From a checkpoint of a small mixture-of-experts model trained on Wikipedia: 1 pick a token.
Below are experts of layer 4 (counted from 0) of a mixture-of-experts language model. Rows are named router (the router's row for the expert), down (a neuron's output weights, with its number) and show model dimensions 0-79. Each number is 500 + 50 x the weight over its row's rms, rounded and kept within 0 to 999. Numbers have three digits each.
After each expert's rows: a language model's description of what the expert responds to. This comes from a sample of Wikipedia text that the model never trained on.

# expert 6
router:480552504519537543557511427455470489455567511565537466483494502501500472568435492531481462516519347462609476445474500476498374445502530535552538438499514444537528486519494469487605406510444542513512570424434539439426527433525495513450411565
down0:540538636463524518520516569509425480515557438423419514489444486507519595534555488572507480487531525531462467596495493585450504587447452493549385529518419558546544474497512572415572521607535516513460613471470520438474412499507570476452492621
down1:451490538487482463440402528431594436516520583467610536472414475449502430497546452498445547490583496497522501548576497508415503402518395582416468529517499403442590606531593434493482528483474498440571569490514457560423477484482537500585580473
down2:502475492391522526534545454483453549461567538496440530468537505528394460434533580476430562517532517476540450467516430502479507536508478500513538517494536489474494430511546512550392482532428498350514500578493522520483512498523573546512580504
down3:552553569562508466640562465547493543518513492520475528388473409549567535509537495562522510550534506558517539525504516526426508443489562495455432515443456569439487463493479516513566535562502467474489458443495492374525407590444449516411453578
down4:563499439483526474624431518444526522543549421483536438520623380509588491466532555529507534538526478579499481528556482573514500478442499500466524494498558501494475560401518494443435519451499420480498465485456507518551493411491529578522581446
down5:444487498409529554496505477568528544502542538531503519572473471530562515541506485486526486536545486442521593536438517631500493454491513546500547548438559526438467522481435472549477475567592473528451556505445404532415494528464493508416549558
down6:510586504530464566548495597530568494454541353408537421596498556484583518576550542530442545529439403468497456436500563463536495451512546482449494429574454618530476505574483464446357557544486450541447494424499525493475519577485480563554584528
down7:501424460484474543477534507456539428503521523516479444537442507534597599453436446387545453504516540552511530559505425569503482539469444496542414536458561424461676541474473452479583610507520548489460498514435513541477498457562446468446544501
down8:429524437544593491446464450498434484524484487533527539413511415535539529479511572426508510545467571546467430480446452496515415390576447452567612475530441479502489531362479561510508543502472483516482474474532474567525429523587515531451487496
Non-English name pieces. Bytes of Chinese, Japanese and Thai script and word pieces of romanized Asian or foreign names, such as Haijima, Shaochong.

# expert 9
router:387475513540507551516495518576508562556440530520489489486476494490556495422403481456484475480546455518461546437450514543486485550481517484499513514468540377556618417500486465570502530512412528409478521575433548578473472499487540530451578574
down0:462523534518507489563505535548502429499488507519492467554513456583520565468540450582438480524574497547574492476552483535419497510457504575554539566477502470490487463507554460511555494448525478449474554539543497432500497484599478487398487579
down1:495431487539547496475442510552582530463436511519479499523605505487576504531380463500494506520523544586479534465627533510520473561467567463503524506440523528473520535521551470490485542479503417398534595504398488534450416493522530500603497448
down2:554450420513506557530594457518437508420420432445430513450501508495511503492466582380462453498463538515473515459475532479467492570467515647507516611575545521443559500629519463440542445535489434470561487502550448498538512467554510440481495517
down3:519446446523521451507429478517519464545419523492541500488561515428403494456406442603523520629598460538456370429525492567484483425504438493548607537541451520505484558438526506529420518468522486455524453438498487438486512548472463473541503526
down4:486511474590504415501530460448468501491438581486477392515469551465569505481460575422469585520522506531603483496539482576495476479499483421444481600435446463423538439486553520513506567541521648443475527559477460448570528469497578501478429520
down5:592541509457475485554480475422546511512517455454539512485515463573470501506494505479461605441560449543582519489527388554498585425484520475520466518466495505488426579514456455504508478532446496531446576490524476497451547503566517601425505484
down6:494507540521542489474460449497495473524478373539571525588482501544475468475572570532480491623526446473473491487377450454564579467570554529500564491562557429517505492532471506523455535513634490485517463520449450448531444511521500498478469421
down7:527575559530400550513477453489543545419457561418513502531506539525555567475492456447521613497415455553454549529516627477502541545421504567568561382483543610556533470451501500526503472492490443458506562501433552470561471416474528491425455596
down8:549546492512546583544520436425525584452494503555521456553507448564573463508500491598477548538555513438403594567486556447559490449487510496468529502522443598584460493466492549472413514476484428493561573474496460539357526461553549530511488488
Places, wars, institutions. Endings of country, city, war and military or political institution names, such as Treaty, Bucharest, Australia, Army, Democratic Party.

# expert 4
router:485439455548502483561571494552452504591468511533524560510547489458520504447548447531471522477524464513442622544469474523378570567583492569463475406497545524442537505465460499480452401615465494469636565519496504491427491438497502527581532565
down0:547490521588438522560537541478470552525507483539545587454532386591612423528492503564531504580472528440485543582471479490505466530531497572436505548499498508425496517493502496528525505581478462411475542335544503569530507449508479447373553445
down1:455562512462501477531534488468471518497422563433525511556498531492392431408443414346503473472510517480543440564496506622433458535507448490575620566501483471519454455527399458410506501537530508565449515460435459437558516509446432602472481482
down2:489406553532497465489530557455459492464434472476548538489528436534525541475476445521489426581448558419458630412460591482475537456525550531521457527496466417461591476460508528481507552556553493487574459527493474519541510526541559510605375469
down3:467385499525429538446431476450478531509536477543502444498468475527510528453427412465448400590463441511477530468486412529507591634399550496568453476556487468506510484530473477507480513489483479486497533482461502493419458555495466464442467580
down4:525427557527521364413444562532503476561534432570486509433478450528526493487524496383480435503466533581541516506469487331472554515597519488487549461472540479490550496516501497458499497488406470512417459464507523570517467423474523568509448502
down5:493477508557547387446537525574482480475486513599564587506535481498374518482407451495499558468513595424457530569523515525445498471425580503498454460502544456455491572389621601530541508455535557554515536523508533526452514490512455488518428489
down6:559514511493534489558470483425591504510500393526512539478519414527424522568499569554543472498475481505452527470501474563480482515487498476462480520529393515503504505489577502450461528552508453480400431470546464646556616562472498631537471509
down7:558408413479459492502611487440505439539523491524466407399524481566516485469527446512480457497469532477531571552517410439488448499528456495492392425466505499454515526497457491462482572528589556513521541520591562482576388397501463507601441477
down8:448584441535466511547512459525491520526444544523513495471471450326549480503501474483401485467491479572511497462556538524435538487491446554445527487511511401418500572569528582534512481466478416497502479539565523532534503475494575523426487515
Infobox and table numbers. Digits, line breaks and pipes in infoboxes and tables, especially coordinates (°N, ″W), codes, reference numbers and statistics.

# expert 12
router:443509376512470473574623452479556544519418547493498481459484605552500412571480558497506468491530491562513489494443527427434501472476511564512568458466538525464482462613426495523554478443527533461540550556523507508569540553477477498493603534
down0:474605560409552462472506505468410560476517556529531561512455486488512559456511481513580473521465452483560465492464450478525580495490500501464567500493412398489475479420614512537579480580516585456539456516497548514498486422589510535576404477
down1:495453504574468548570494477497440511510497477575582598533519485527457407465526522454498447534517435445543579523480521430463517528490475411437520464511474490417415545499496545477571474516524508490552560435468531471526451496485446609506515592
down2:508503423494579487586564477440482530521448522514521500564524449490492429488397567547520536448532519531526426467470457605531430495536439576481556492418586673595501496525557591470544515464507514471388548461542512509486462393538499486487498562
down3:492511558430473477391508584375520543469563586550527520508498453538459492492486528541472586591551527553464473477528583493440488508477525471507416423520521507498510463468536528506427484577503439610450500495461466457593565344521524479454551443
down4:510477512485471511440613528551412500543484482526545560526456582558398434544444471499471475539521490545478551498509543424497427476568487484419478538483461480499402622575547532409429550494456540540486499534537436487481417522555470452538502546
down5:426480500476436454490538548436483406470578520532411467467520550430505501567467445509552510396430482473477573515523510535498564503491623498483508377500457498541492502585519481520445666457516532475521445459508565576392475510513478498564574560
down6:394496439511505537458451450415455496578487398447578512475472541475511527568509518443507515483576504473433419549531447522576412492473452489462463493542508571465462472559554491494496598478543546515532578416501553533459591589608472438502442484
down7:512444434557456428595526514505415573518498473444479525574454572480583459529594542545430467602512499552561438478502520503558451449461518551482566573462542544518424502586530418552445519499513434486493477551547524441539455525535420482469668491
down8:437414404496580531525458537501508441524527431447473504517472505495562480530506577511608480516579532460488499525511473469515387441500522514478480412489484472438492476492547524560397532570531464498437458499392493474551531526519539477423529549
Quantifiers and determiners. Numerals, articles and quantity words before a noun, such as an, two, other, more, few, first, latter.

# expert 1
router:484543421565563513491511635562489556542522513489575469511485519523469465572450434548491423441511548457576494527426487500523464410483545483481560501529529438434503492560493464559432519535465489476504439457465542598416470551463568533445497548
down0:433484451476569587586512488515497522500439499548508577504566521598382518611451485541483382516445489592498601524464471552535436526485522427444491562541526512504553545516628536478481447475514441537506561533521454511539509490472370469492517487
down1:586483515500490476448438455456464468492400503402475491551500462480457516436468567539432483571467557462547459454471497443454427523603498544506445472538536430438432467412442454456528518560491487531454536474538403530533493515518462468477589518
down2:572418481433652527448514469389457544560519541458465478479492546434502461558518552475513419510412555527504537518486573473517575540467529517515490507492466511508581556519415569576478477453413574524465515528420497452515489519443493489544464535
down3:575500482552498542457540524513526539512651447515510482458442501553522473528481446580423531468576452553498467570449524464560454492497383407523476539476601447499531532422508563426493607580522524499510490468496512474493498490526413478522518374
down4:536469467465501469527456518533474487561423512411491504520461531442553440546497450375519536512535507490504463504443415459557473558544524452545396451447474534507565511569486520415520645503515574438519485414442540496516455481582478466419457407
down5:452507542492536431408517403433472539386524485490443454465519324468505519511520449484491485494502521427467442521479608530492448504577531657449529530475486495484511466574582507410501579489440509522534523552486439453534449477495530424464544532
down6:428489537467530549516639512347582420520458509499519467399596512474493521542550528418512575474595506499425520529377473539449491499525449485542479465462580482449563504473568515488554477504478489523509462575473509505514473510532509479504496424
down7:443558543488490490530541496526496548425519420461550618479399458467432523612572558435424587464480560488430438510578562477455537521522551436450443414471555407407655581490474486488499526537475441363548481522484567458597532482534512518472587565
down8:525497436540573506569583529514562508532456481497471482479452397460490553502436509511497500533528504554456489433485512496500507455584492471508409438496482484590429472394452510555511522419507544573460497467554466516530574457529468538464514437
Romance-language name pieces. Word pieces inside foreign, mostly French, Spanish or Romanian names and words, often accented, such as Laudrup, Académiques, București, Rodríguez.

# expert 7
router:475502403504520601481534513479518433494492417535414532515508539459534419469541535531477555487620483495519574408443435537502543470444489511438407518472549538505494478500464542521557452607454476516546424483467475484425543608557560493452474443
down0:511489471530499556468515505581549528502467491415464522514485544450612467460432544505529582476445545485495443507436538495539410565488412502514460571544485460518547380473555422549538542491462520598517437506521546494568458512568515571480543456
down1:502455534485468510521485494398506417484565514562542449538547398529546524528493472518556415458555479520492453499543479534443476540566463491461521544479422560479528451563543486596491512584452499511417523634439529511509440502547474533444493528
down2:510540451515571368491459501615430505531510444513610488486450549532483485536532498533556472451549471549480504488460495451407597484492457476409418544491495429570370424414444517512482418470543502442530506482543466453444500460463517432551504498
down3:331477522456391452491537478589523478494552448416444460505457515514562538507553440502594494566476532442531630549489440548564532541386533538527464537497530607512474503465447495435594528524537494521510406465387522516504454458531543450518487539
down4:502498551514470441488524494416451572490539494537537537496557487614408495536463401464582543554473584434465516537547547586504491615446347437576427545462507477564575542511464505552492627471455431499498522640519552483479498512536402543515485524
down5:443494573493489457489551470342625478433497468524542507512526461511539538612544530494429451532488541405482534521504559499474557619467488486540491555478426499495473405507512586455390507593520482441505538502482607457514532514513443434444524541
down6:555505512447448559519522524479480492519486539451549519534497410473538454498505478543538439399517523441458465537500463484459466501480479516476546493529489544604569469451556564529523443459488518440506485582461574538499424509420540475529468559
down7:556516472495559589474589481493487543579500519521401482465524524519514485541473484532552541494400554508503376552576564568394540524462523494453493527457424394545468499512494550468563453442525422466491488530482482601483472463565482503479571575
down8:523519423479516460557526524391456624438571471414486457556491455483414452455491509458456526458469624537558531466502551564499466435623423518466533538520493511442524501526587528474488467425493516503515526506556491561531458543470441510537493568
Capital letters in acronyms. Single capital letters or short capital pieces forming acronyms and initialisms, or starting a paragraph, such as ICJP, UVA, EF1, BMT.

# expert 2
router:585458546558508565483513424463527515493517579538501522553605558451500491456489487354460521476425494537580439533481551524464543499439534492515426485537506604407505469513549435477475482475475526457598448540422510483540593568464424409468492466
down0:482485525451538453434483425516574486518481462462482481444502510458506598545597471456471566370451538478474462443507482515497655472430544496439479471501605521499588530548441507572449458498497511584504463494419592532505522506501532479493453614
down1:552499499505475575567517572499459415510560454505529556501562555498493473546495510500547507532580406459524411497518498529534514512541426554570460485503452556480485465556441490559555480491492490477537626588562526515530499467450535453462530425
down2:558548501501493490450464514531599472481449537536461439518408506453466475495445453495520523512581539664552511457544494485540498436364532485497502588531519491495468649536422514577540462427519425552472476390375503520556415495403540566424489409
down3:442442392500503471517535493507470550510508476469589506462632533531462587570551496601498542443472463571542430490490587544455508462433549534624478406537484471512538490475583466437429546440503500440552526392565517526530476509492511426593477552
down4:603550588470533482557494518511561480524517450518446497464465588455522496532580554461524526471453511528525579576535421396475510584501490561509500458511591443583480467541541542461484455524490465403504562572542448393533465466496501491534469514
down5:487479514553496466480515549500471525587535523544576597489460486410486488462479361623505486475493514463549461507577453503485425344425498404509409495443559501482471547485528484476529531489474580407430506566471401459438515448571577489454562464
down6:529510554456485516463548504604493632480527476453498492528495452435475561445431546423430468396457527504486523419482424430495496443429478405452493546514514534443570549516528417553495432500523515533508443506532555556462430532575506516537474558
down7:510500562593441511498411571422419526493596453525452543466471522505550521583553437507551509552565486434519415475455562408486515445551549394460512501530447549471444438445502502413509464588497501450402431554468498558444501559477546552540555442
down8:495595507546495449524452525494480459557464525510487487493423455482539484345510476436559548430569584465546550462485426549518605413475464477489544466483392489431479443528539563628562497539468469408494553552483397524462534573504541468509464493
Prepositions and headings. Common prepositions such as to, of, by, in, plus blank lines and the == markers opening or closing section headings.

# expert 0
router:533463524560515534473576494583503443522440624483526486501571523459537481478461600498405408478453518508553489574445510424542419543467566555448520477435511564416502457517476456514504488497523635499541606475401545530448513459469494492492454459
down0:533414502538511490508568502490621455520498484441507470481501522503492506536478490490519482440561559535520477526456474414570520584496458474427486454503488516477586465421486562433558512521610519475554559482498457426531622505585501527437495557
down1:499556492591511495453518442517520471557505584554470607519332448641494440533470621471476524408497505490472527509526447450470467465558432514469515486499415510532407436475553510453465532547566529525448464424411440537484475487478558517406573488
down2:560540555471443402542608559442462475624448548422523506493457443430530553519491583504541457484474497475566435576486527436499482455497492431481505496511414479457478523465430567448636387508516521444482518587495437541512492501480507535473539521
down3:507526555557470544528617529533468476534545394468525491524421440497533508540498381544435486451492404483491488575519503486452511430509445483544480412585488512540472493428511480462572560561508458469410476515567441486435502481468491452505436554
down4:440570545493524442532448537509528531488483532493470627518447494437461474483502573503490464470464425495571516565459475452536458521532377466505526486476506539482582448387429485440429471490560494649544459439496485450528537518461578521429584565
down5:517511551492456560443518487578464456448519443500496397466562537485513537499512481517461410538503478463486505503481482396497564475450524470474475517439573429453528459555452435443521416514590446592456515457555465596565522395532457631537503510
down6:502514401542575517572526454455616460485482411579433471567410478575653527537566445488513584528506507453539406379608436467510467473441494544584483474553517501506515551539522492551471555497518449417396549560587511498429467565444456438526541516
down7:476419492474588513502485478524463503401467497479499471531603549486520447515537432469456482481517418497511530417420589578555593477580492539579579442538538531491466578500478463520505555577485495480436432532529579571560479482501571483633445446
down8:504532502582443515502536503383487418374543469531526448554442473553531482538493556425513384476421473447544480456450583475467520608515466523522450558564480425477523538515520549497482555545474504615495495564535566449401460478557559462575487542
Clause connectors and verbs. Conjunctions, commas and auxiliary verbs that link clauses in narrative prose, such as and, was, is, which, or, but.

# expert 15
router:400406511514546502470465509578529580445583467507537486468505542436402581503460463510526497480556484607495558562497534584450479503611533489552505560451524481564500448590518442562495502594528513538486460490499480422479532645606560500530484437
down0:519549557489507534474520518437523511472453471585533437479484568471500593464498517443531529418573456572568524449439479576491396534564481517570442502453538452461535527446425467545559570529439387506512462500591445484542536503538460524454474492
down1:470576453464418534478489538551516419480470510497464476549419632561494476580488463477542551559483612546554513531518587526463557464403509565468521442507535488513516490486493512474524553427442498449436482461507547427440505525466443408627513532
down2:483569540435562500534501523571498511583474519436517497496585521521502544625481632476418489482558443467493454482519476548418465490571576534414510496458549503474585438484543551574473505505496499472569471475503456561622406500570496396516488616
down3:499646567500530430481479556479464490483623458470497448473531447475467456486518467477481556520562485464602456555481482504489579560512530495585452382494508463547520487528560542579438500448431432483481561562474520577463427500536482416583612503
down4:546511501492490520479427479540489491553489589595511389439408483541492518495514537517420473481426592582446545497579403497384407538476405424556481502519554480478509453599425580434504458555438481520534480535548420570485563515518569480565511509
down5:422397487450446439499563515443491502473571524392600572480569508454517479432516575562454554576496490444513495491491502411549427555545460439578504524526487463421465522509424539491477505439478564472510517511635502492565508456427515509516563483
down6:478475462441511539489574491610500491529528597453596584510410382527590510456552470449480464552575517522498515417447574503462475519465558516529511526556473490515473589428461543518500550486476516545479517486449416474553514528435490565553488504
down7:561536496513510543532526525546503539554401457479482410596546555507578459547549450524560503542493492532392598569486530460498540540473471447487352502477602469515464499417451512480533571470580517437501413567575524522481596468422446503475496511
down8:537484564445486456467561480482427541513454427517434532476474491459497515481550610468494466380514503462389517495466570455434490516612536529506544501551562457408521526497528443416469533515479559441540538510552533491599524494505511554450385511
Mid-word pieces after an initial letter. Word pieces continuing a word after its first letter or prefix, such as C-ent-re, H-on-ours, Rec-ent, prov-en.

# expert 3
router:529483502542537549501487481451521466555461484535443617449541463471538522507505389387461480461511496537488519581520562509550539549481473644561529460513512523529538523527471486478512419520452546452533531501469491528447546457479468440511545459
down0:527552535505471426485441552455455544406485424492496621449570523493462484508548488488560611538534415470522569518511597495479519510544425511525418553471491457519472362531420524475448472510511454450415417494490501458519538481580530556504491581
down1:545520477475516570528590595496469564481487394500525494484474455600533520459492535443488461568546493466526440437460487476579523533543571551487591501509481537528451505501523490414516576556493422576495515460472507467447559574443444534658376628
down2:499543479485556483489594469479502459511500461508644519424494544490509557479425507621578485548565431590493453480613479466440533458501587508491475520499460449578453478564455480578443542548555558419546464418575474494533547480582549562511491518
down3:516464494429541420471457535385443546539469545468499484468502422472477483395558523536510471539380543501478512494468635484545502481454486549477558539488530550558529449472562418508491532495512520582456426532521556571514529516499392428528511600
down4:418503534514493455540421496472380448453565468487535541580550519464578527465538462455548457483414506428520417577570498511499506530546527481563506485527429618455522501536461568443514497524537417443466451443484538447430440456417459536478601512
down5:486501482529501485580505449417475442550587549464559462485449492548482427538512577625541507556507425502599484473462486470466504475475540452487457496463511517463522546468481471623470533509429480502527571475558394468545497485436463527434431573
down6:551527524421450496513462424536486429544447545453399516481462488399549544566496547496644483455464442554540437500418558484546467465463527504456429470358534430597481517464415471583491496511569582535493461536507491533558481513609456502500449537
down7:482544538445537407496443538565499435427489445528452478435577454522456519514545509431485534510516486457465474465549486500516628486509508473449443523455475527572573473569458447437526529371562486485463513458405520517546445564478521423483384508
down8:530456466590483481525483520499487501483526480460542397550503470491499546530500569447479506484525517562563513492510519501446548507579517581486420464525453485466462572569512540483488504576563478458453582574611459529516597501488415505530424414
Sentence-final punctuation. Periods ending sentences or attached to word ends, plus decimal points, colons and table pipes, such as "+3.4", "city.", "Sacc.".

# expert 14
router:446493505500498548487546558586505460483543461637474583391515482498492526490517598511529459528551520511518499486488527553527544548488527531468476416418517480464590457519498488453558329503489599473528543435528519404460522500441467517552619548
down0:430524556483528480431571482491533399467496454447546557576429440548564499558489518443539499430494595434546517522525512475478488566512518564480441398381523477428482470571427473472486533507489480498481464469549393495372519482616454441541528549
down1:486533504555427472461521495548472493447508505463405536473552540427578533464503550567485616560514542472598450407536485520578486518567448475487531486506556516505485575520439527461506557598575525528467485599513459487518529507433474534522545504
down2:575564525485509590494561538511481515420475481516500494393522440423557460562432537449490515479446428391383537529422459562576465537593519508457595528531534466494525454487509588486498491528513482444528491523495447418425559454450419443500554559
down3:440450535472516471493472516480484449456452557499530440505558462554537462577517468470411480566547507427603461529454552464514518561528510556588495495524555463542583444465513436495597533579581536469519448555447476484417518466559488416514526494
down4:451476549477466500529496403422540457536375497447458553500483483508524463472558540458563550489451443404662576550454543528550516494581435601495571491609434484503539500326462465543457559527558445541476535520419475486486465557498503537379522536
down5:459572498483435482649540504516561527484536422529473498519503456434448530528573466488544506494505552586599491515466469524468482480571548421412421552406483473498487458539632490485588545488465497455499490457472486500440513542488611532482463446
down6:551577484470441532463542416443470505450456471463527494552569524510445455493538536435459457531493497505480456500507511532428411595444452516534454529450561518545456546476503532465455585576519507533415513493571507513558547543417502448485587489
down7:509455464511470477522516494465476490522556412511532426674454541529485466531455539529545530576451481518446513461537482409584431574516580555420483523413577478524412460522438522394480459500494557498405452552467566531509412453480508559548404458
down8:595444503532599457536515492397531468461428428550523536463429537513514512490493485520523503508429584568513452486513562503462544419529489571573496484587497511536461467443534459618521531497503438466506604469572486509475531531545522525511479517
Math markup and list symbols. LaTeX symbols in formulas (\, }, ^, mathbf{), plus dashes, slashes, pipes and line breaks in tables and lists.

# expert 10
router:450462498530484510559528516448515452592489514472521507429512519433501468434481432490537573477476533522454516508546557567499480528517560549408472434502556467508470521497446475481548519616579568432558509566478464435572506519490475497492593515
down0:439494568501531594497472505625502443518441497543514488565494512467481517511522483524462475486570461493535514565664424484523524418495418563425481567474495457469462540488495453513426504560430446590563502500506448505519562634536543433541486532
down1:504475619498491603524454561443478472496550481550507477567485525529545530482485535448454552525463529473652362506452540446503486493514547524499446472448496595480351499535513581400561539559491627563445405477552450488440511564563525477505472517
down2:508456593494504494469514476534498523403508541497524544483529550481329433543457440370479538572551504479484490464451531460567478465511586535414464512557481511508571461484450507504573488517538439445528544487564496436514432472474482415496586496
down3:529542463356526429479464531489456546590455535523467451529516571583494572491497476464487461524589549468493399405452448459540407462494559453484595493547563530456527615501467544550434473494456549464453549495543494515521485495591481502536475532
down4:453579485479438468529531506445473552343572514443474481507544556530484525607537515560546566546506464511513503473470470547403463512523523505521541475383559494552474543563567501496433498551500482509439592582464562530445513446505488583564471542
down5:587614474488529573492502485614532419483558462505420560489562520521503578515527545484524437449570502450530437455486400529498565495532463498518557466476458521514483502508420456472562392478602454492537553507549462516526399420612573445417440480
down6:501481520538524458477510550425521451494548489515493524512592568525474581467509452551562548452521529548576532514526538493522485509415478559464524473524466407504533557396455375485477448356462513503514437555555475415492570531588500574437531485
down7:493499414650523562519456489579455530492504492482566520569474449425496485593457494505551455539486547540471457421429516484523503557434479511505466580408466453405506512428491462471442526502494522451588421514498420426522494559497511485486545519
down8:524525470419524499527604581495475518482535494478534496575508474498568466555477474439473497491485474443585462510409534505444473584482490465436528511469498524518473489515459478539462530459550476409634426460472472463509480583445468475538466497
Units and table headers. Measurement and direction nouns (km, points, days, west, %) and column header cells in tables, such as Location, Grade, Ref.

# expert 11
router:495520516521523452489547545516554473533474486519529508461515553518529475510479551477539572468440426517526487478508529456442476408575580490467417466522545533470558394533494466519489502544477468521530468546484457500517585467452570442457591534
down0:497418546494506460475489424569482458528441479537511573531581479549507473538545472460465430430570492381490532420525478560391483485544507419479459540460443410448538455512461553602487542539549461474477498455518489439485540503427503515523553480
down1:448539451472428475581533496456480484517509581518443505498515558477493492387479453520522536470490538484536397510546437575469583537504512526567495538528494509549432458460476443533457506542504473460471459518518560459480564540456542571544484520
down2:535514535489482460508565491464485503445463466452566535587415464523500506467463388526477521528511511424457461504508458450485541578451504460537511465560470543467478567587456523507469594548480486500492449538445485402482512520554464447462561461
down3:540474477473474473499567481417458520519519509502524486491452516541512549449460573513560555550450525479490405448445494498496566546436537510458405554480547415526499552572473509479559569493516511483504458512468535457531543423507542488517535503
down4:429509419450516455399396458502473550508468482537578463548531533470444444482559445531476533505558510498466567470475519611480537550578449446514521474437531584497538415459518514536546578449481423507416486409553604497490601505492497550518526489
down5:574504448542420501512529536592548484473468441498507493608546566428479445644513494446536542544549496533451481538542397465514446561545544564450426520509449519477469518440491604498513438422571441470479460529505547429492498570433623587455445405
down6:501485537493471383423417515520505510537493495556466479486444518538447567553521408511440471447438475495609520551416524459545465470466507438465425483527549493489530547555502579578562621546567572411561481539526492531594417541520553462559493462
down7:537406451505528555498503546502454456544436504547456469564509457508558487461469474477527476448516527486550539524527503583528399595410543603511490537456492462469414532396580526499525522500446430510476527562456483567471403440516564448513416432
down8:448490494458518461403563478501457539520531392445474606520510588518474514436542560559472418452514549538527501576475488476502501490575490512549445537520395521461440593524511468485523521516494436531539452455586515500570530502567546462483508501
Occupation and sport nouns. Occupation or sport words in biography openings after a nationality or "is a", such as racing driver, tennis player, politician, goalkeeping coach.

# expert 13
router:497380488512554478541448563565570575540528549542467424475494487593555486565483516570526523476637373556481514465447491502484498484600487536557528534489555465557567531534510480452573449532509475424505490486463475572431477528565540468505449528
down0:382470499544471485522472529485445471488526561476429514510486445512411505459488464501588559445527486537436421531482476494483509472450429463505599597499518479464504432527524529442502451491506480500479526582498504553472566524531504540576586392
down1:498502511521441417454524523537424496513575422446585446517530554531522473607554546467539520470549475423477470507429485493510453487574502585549429493483340517574563468551545512481562580483421492424491497465534451473540535405569520498458446473
down2:475501518482532530435526493487547532529528540432510481434466459518357413432537411490530334424574448505547471464476559497531488476492383562548510529583465520527576483557475465538494516527524356505513392479519575414450576635580455532640539510
down3:499504469488508535477455483520491590567495496485574434514457431556493536442511553507524532447500388475413407564475463539516506551552510479493429474568503572493525529515502536541559524513461466506473514383441504496469441443438506548476570460
down4:516500607566566417502456475593430585475548547535542486576474497578538436513491507565564421486566457567484482558502464518358495460531513442453384645466462470567549525478463497463403499510345466507519410440649469491474492436470587491506521537
down5:513566464591533577478492475487489557470518452496542579530502434505539498449429469470517457424496511505425488390507544461465511530466441529466509530498554397437465446476489555562523471562560526501573470518481368555474531530559495422485522505
down6:466491536436453507404473443490552466488487574567471495535548553484516547466574555513440527538482480513459587542502469596546504535519544494464541560617510520554495515459431467464433556568505520522546502571620495402516588445512511441454553510
down7:555541530571447541486479524541495456513492526473481428585455516515440486508484513486526495561459478516495484415473437497403500563535501458577512524517622535546497538519457544590616430524503533478555451505637455481430495472487438494422517507
down8:532549512530528557537505406430539487560446516492588489543451506445461514588577548416522557546464524521533458569535526532568433520516475448481548495584520415482478525514477456514498509465450487501566509541484450545487588569475463598477566504
English personal-name pieces. Given names and surname fragments of English-language people in cast lists and sports tables, such as James, Blakely, Thicke, McKimson.

# expert 5
router:547515506492554487508497442462578545531521477551506515483590505525457388526554608509556498529456510531508510394590551487531531486466503531520572457475577542517509515528408478501502490531499600470491528568498602574507504482372466465536523465
down0:514408582494457524593483463529621518457497473461431498458562474431376538487574532464569527515487518508527442516493430488540543481549496527517527522537552561469493451585528543540447539482519619537544450535532490473533443601480448375512548480
down1:529466477569560540561528487456597481505574457484555419466435444533549512529478407478499472450496543527534471545488554622489415509560479455458487443585430545463474506500463511429449487419531534566467571542435452529518549548499562472482537542
down2:555441558544530488487522603467482506506473553499460589463515485546422507534526509386447411424546401521539472499503562591504500559466493480498442537476428465524411542520506570549482569517549521454462462491472415480505430516521557429510641489
down3:484533519479413384489522502495551483500470486526558517556526513504412432473489487501533407500600519507506496434528529509568447529530584515403423550508475519507499461570539583496485464545515460547418476476486432528548613457460477561445552533
down4:414585399423463426466408419500421558524489503512496524503425453463484457435411446539537529457517424537558498463441524488418537450537494461487519554440507527440528443522508406549594547470500575463527513548419435546574503460512460492534497473
down5:547440462426584410495499530559543571550556453454436438621421527530467532429496599502454453491478523546469470562451436542525441549504485580483414518538529501499480595614573530519479495411418499492596538486492476448505459455522510476571488432
down6:487510486478480518546422505545455488550522558567574568468382439529460450525549488525544441420428527430451505601530487586442494557394508434504518507526540506423558548418505536574484538585469501506546489555545362514509506614443485548489557469
down7:495480548514475567544503586519495483532465471519558415589450595441528526477566457559562506556526413487575465576409547429438477507427466461459493510491519533449480488520384464419491403443528551522577472498433481495540501462452564524523574429
down8:504463433582528540493510510499479476529504404461465553527533523483550502423525567440489375549494539525438606587469437502498431509452505408365461460443477430607527466555554509482591594494535470504514462527575448525495382579491542422544550507
Main verbs after subjects. Past-tense and base-form content verbs after a subject, auxiliary or "to" in narrative prose, such as found, began, called, portray.

# expert 8
router:555444468470438509486532501414552493555449527514504481470550495466411497536430486492397511473505474524530434513508486467545419536405526511574543546437486554518500436508475528555524521426416480422549553479458508478557600542437462561461454457
down0:438508376508564492569462536540480523448420410541509672504574517514449446429399435535519444531533552496414502446540502538560536428496555414481533457532564429492492593503549531577513528502490505564447477572581493412447462441449442512594491447
down1:509507511464520580454528463561414493422582518596525573553528471492489457492425622484632510609433583503472459543522513494483519584530494481539511434464545622477501441515543509461544487552440534536592484551582469455491507480487401483500421472
down2:495523568458634525642490545457565446493505530514458493525446448513506449451471573463520474521494396422519549516530491410546472546468453513421544422606584543391555486522486502509535557510484517480436498504522525444434365570496503577428452551
down3:543429390438581603514536441538572445496452461434489399443578518512505543564536441454496444448493511503516470520498629513527490492514359547502433396514468483455481532514464574514519475459552435447307560557586489506458532513493527460478553594
down4:481502455453500426607464518593499519540478460543531534515548405468500537450481478462506551450536451502542568538508520547542515491531538499508459540525457481478457541499555526551486442489552407536530533588504512511625406473531519543444477458
down5:572523542486479533450511546540481546523480583471562508477420483398490588465553435514515628494581431465386487414437522559554470520461433514532531636473466412552458418406492496521545544436479367532578455415493498582465523517506467569426407448
down6:446508601488534518581534329469545584514601488506601519494478468505557560503566482437527532512575560480524540515497564546444501504487492491482505469529523489482478538578469493498454466495568374522430623497424523441458495513479457395571543537
down7:467453531455497565458541476507491505572513465529461546524503470422489519478581541524432479547433513518485519497541469471528508480442520559534562577548614485561542580513489413486524458572465466419512494498578439615537491470414510463507521493
down8:418448520536498402501572499491505481471455502510515393485558512489484520494511512500534509426463476495571544394454583520578507476558521488528500476502507496522456549519501518538489580574491457608616445477582513543507474512519584475440408617
Definite article the. The word the and phrases joining it (of the, in the, to the), often starting sentences or following verbs, as in leading the team.